python train.py --d_shared_expert=0 --router_z_loss=0.001 --n_groups=4 --norm_eps=1e-05 --rope_fraction=1.0 --qk_norm=true --init_std_up=0.0184 --init_std_down=0.0 --beta2=0.99 --weight_decay=0.32 --decay_fraction=0.75 --final_lr_fraction=0.1 --seq_len=1024
Below are experts of layer 2 (counted from 0) of a mixture-of-experts language model. Rows are named gate (a neuron's input weights, with its number), up (a neuron's input weights, with its number) and show model dimensions 0-127. Each number is 128 + 32 x the weight over its row's rms, rounded and kept within 0 to 255. Numbers have three digits each.
Before each expert's rows: "comes after" lists some tokens at least twice as common just before its tokens as in all text. This comes from a sample of Wikipedia text that the model never trained on. Tokens count by the router's weight.

# expert 50
comes after: "\n", " |", ")\n", ".\n", "°N", "″N"
gate0:103146110119117107127101105146109060116120071143082103088060091152154121153079083160133067163139168119082092146108189193135086110120062144158136113101137136113141090188154125113122163136100148157173107153127172091152170125129124069151050134145138123077114085159116193094115111071113170143135089166159080171113142132134135147154133152156144115120148106146112108134086138138092134111132
up0:092116119161140103124116136142122145083084098110120134107122132218150058082103111112084108132113113121147144143129158102140155067131124078129123175140091123175118109114104148108084145142102090102111139140071130086135111157205146141142072123135116169096116104072138117060181137108119137094121122162188162099080123156095153106083159114197138091080133100065122140132155166141122126121164
gate1:070164122103131159086126131131175084123165099175160121166165108158133104087097175119172070201159164085111165170120159144199191211139074104152116130079135146120084112156169139110150123158143110145162156141123168126153116147078159083198081143133150061077133110127109095132121117097129191098149136172138072169127156104119177157095113140120087157151170130152177122160120161138051096112237
up1:149102140120104121105166102091075121151094173068131124099108152112140168082110132089068140085047100138078132094166151171081110110122134103134142138154157129113188124135123140077125146075091178122132116094172100117122157138125091115105130153133112123136146131138105138123153108128131122098093149103106106159139144106107120160148148119153160086148121063146087134100100138115146178144109
gate2:086123119160114146061085082189151114118161086102084155144135170123112158158141142113194087179175152164104156166159151162160148146073075102181112155129181125163124092194220126127147156162145115156187145168144185134144117115140126089103129177055165118099131115144128108121158114078154105115066108112137076189113096160123119158145141178140118124054111156130128111114073151141122126085133
up2:161123099182106108119136113088129098156125134101121137118168187120122083134130127170097051091070122079128162110145085089129183068090160148049114085130028112185125071133099217164125116113129076116129121136117142161124146095197111148070097135124088136174069113106116164122114127122161111117090132140109116135121084112107133109132226119162119105146075108116090098171173101141150120153082

# expert 14
comes after: " ", " |", "20", "\n", "19", "|"
gate0:099170146102141078077075093104166088112095155113106157146157153172168140079097193064111083167124159062120086187115129138165176120123097127117155152070169155153127121166126134127088125167103157087160122147116156165116162153107106122159112132092162134087078137087115129096127139083176132158178052185133098146114167104085115124138203138132158119130107171094124122108129156150094149101134
up0:131173150117153088092115127094184120117105167106147155137147147183151140076068184070113103146138167073175075201119096112122208113116128143135124150057145138122130136131105137177117127143074145094090118115085114134120152117111134166169120119088135131092085160090135119119122146139160153147190071187128152077146191108114069087122175127102153135123069162110143120118144169133123153127127
gate1:092122165115121139094110085129130074172115068128120143124173149097138132146093087128136092157152130125091142221100126166118174059159078077100153102125155112129097105142088140130117149114097095162132121117116177180119161184153150100090118137112104129061088122158121105124120163060113153074112101131177094138113160101124062143089157119132206147128119211120122079162095138157078171110160
up1:170145155098106104153204131135158144143123087177140075128076133172161174134112145127132162104111086087142118113155157185210071188124160182126136141138149152145165154165135146091082118158170139136186147166150111143172115123111135100148170140139173099163130104084104081112133126109119159147154102101083095151086084145118135128164141149133068118127220092224136124062106096112150113099026
gate2:074171171149084102087048066114138100065147094131076137160158142099151141173096193098142073130135145084081146181088175159142164096129086110107165113184162102100114122159122132092120115175102169124151133159178141147143135181104064061066150128070201184082069077143095111188109078092095124102184085135168119164070138105118111155127129128172174161152135150122118109086096189132112142084164
up2:152162111147106105152153129123158098091121135190124018119111086146161164113148100160167117095077117091131136128163146135149079101139122179124152141121137138170139159170148126093115081085157174168152150112144102148161122177154137115113137157153109079134151138164112127175139112082096099122143170080130102152095055130112133143122145136148087109122129112191162117155079095129117097132084

# expert 69
comes after: " |", "|", ";", " University", " United", "born"
gate0:095118140114141133094073106126097078106131091126148146167184147108122113153144130149145030137090135159111178112135155134130134112128142137153113123089136135127136036167159114133156164109147138151206156156110222112166102118130118120089109123143118083129097139121142158135058150087103128108076138113121030195118110141123155093157090111172158129156158150101078118169145109161089120052153
up0:112158099172100182132150109142137152134104134067110174124119082069103092095134135092124193174158059174116104160107145134110207114156053140098110121118105119209109162109114112083143202129188103141141092102141148093130165132145134111160171068080155123144132095164120122132182168103162113140140136117143130163110152127140099149160191176146119127116166097203135112131175116161091195118130
gate1:126100174086149174073144115150138076097164089150184140186097149113147123118133174128124104145110112153114071181044137172140137142137128107119085136061157135118123069182198155094123114156129129117184143115107207147118120128090136069116050148093121103116132123143158116168141151083130111097119162145172045184134166129113165161101157142166164160156155128122099082090112068130080116033188
up1:148113134102155165144178120136103123143154128128082135167156129046138130120140081159110147136144087115130205160144130125197115135104171184098118128100092106112114098109127152126119143091162111141144089144144143177133073101165148131174129152107034205111082106116134139096135128105143133120125148173130104162126120175192128137094156105099160114112166080159142184097118137076108180113098
gate2:093138115114097131057104088125131106119132128146160135173158158142142134135121137113165083131132114106071166143139151173118123096186099132175163122129152083138126105179151103102082101133107114132180105147138201118090154163132157093125086145152106141103147100136089143205144161061121104134082126166155045167143130116079153154133146094171125175106095082131096089096075133084130097069101
up2:086111148090115164093146125121101107088168132044142179063100088052163098100104140128089144143110095127117137101159161153095154078104138150045090146146123158193126127116096117078136194107157147144148135152128126115155166116160117124085169122092148160122133104068126082073122110109156183098130111059151134151107138084150051099147103153037126136146142154125109184125191106148118181151118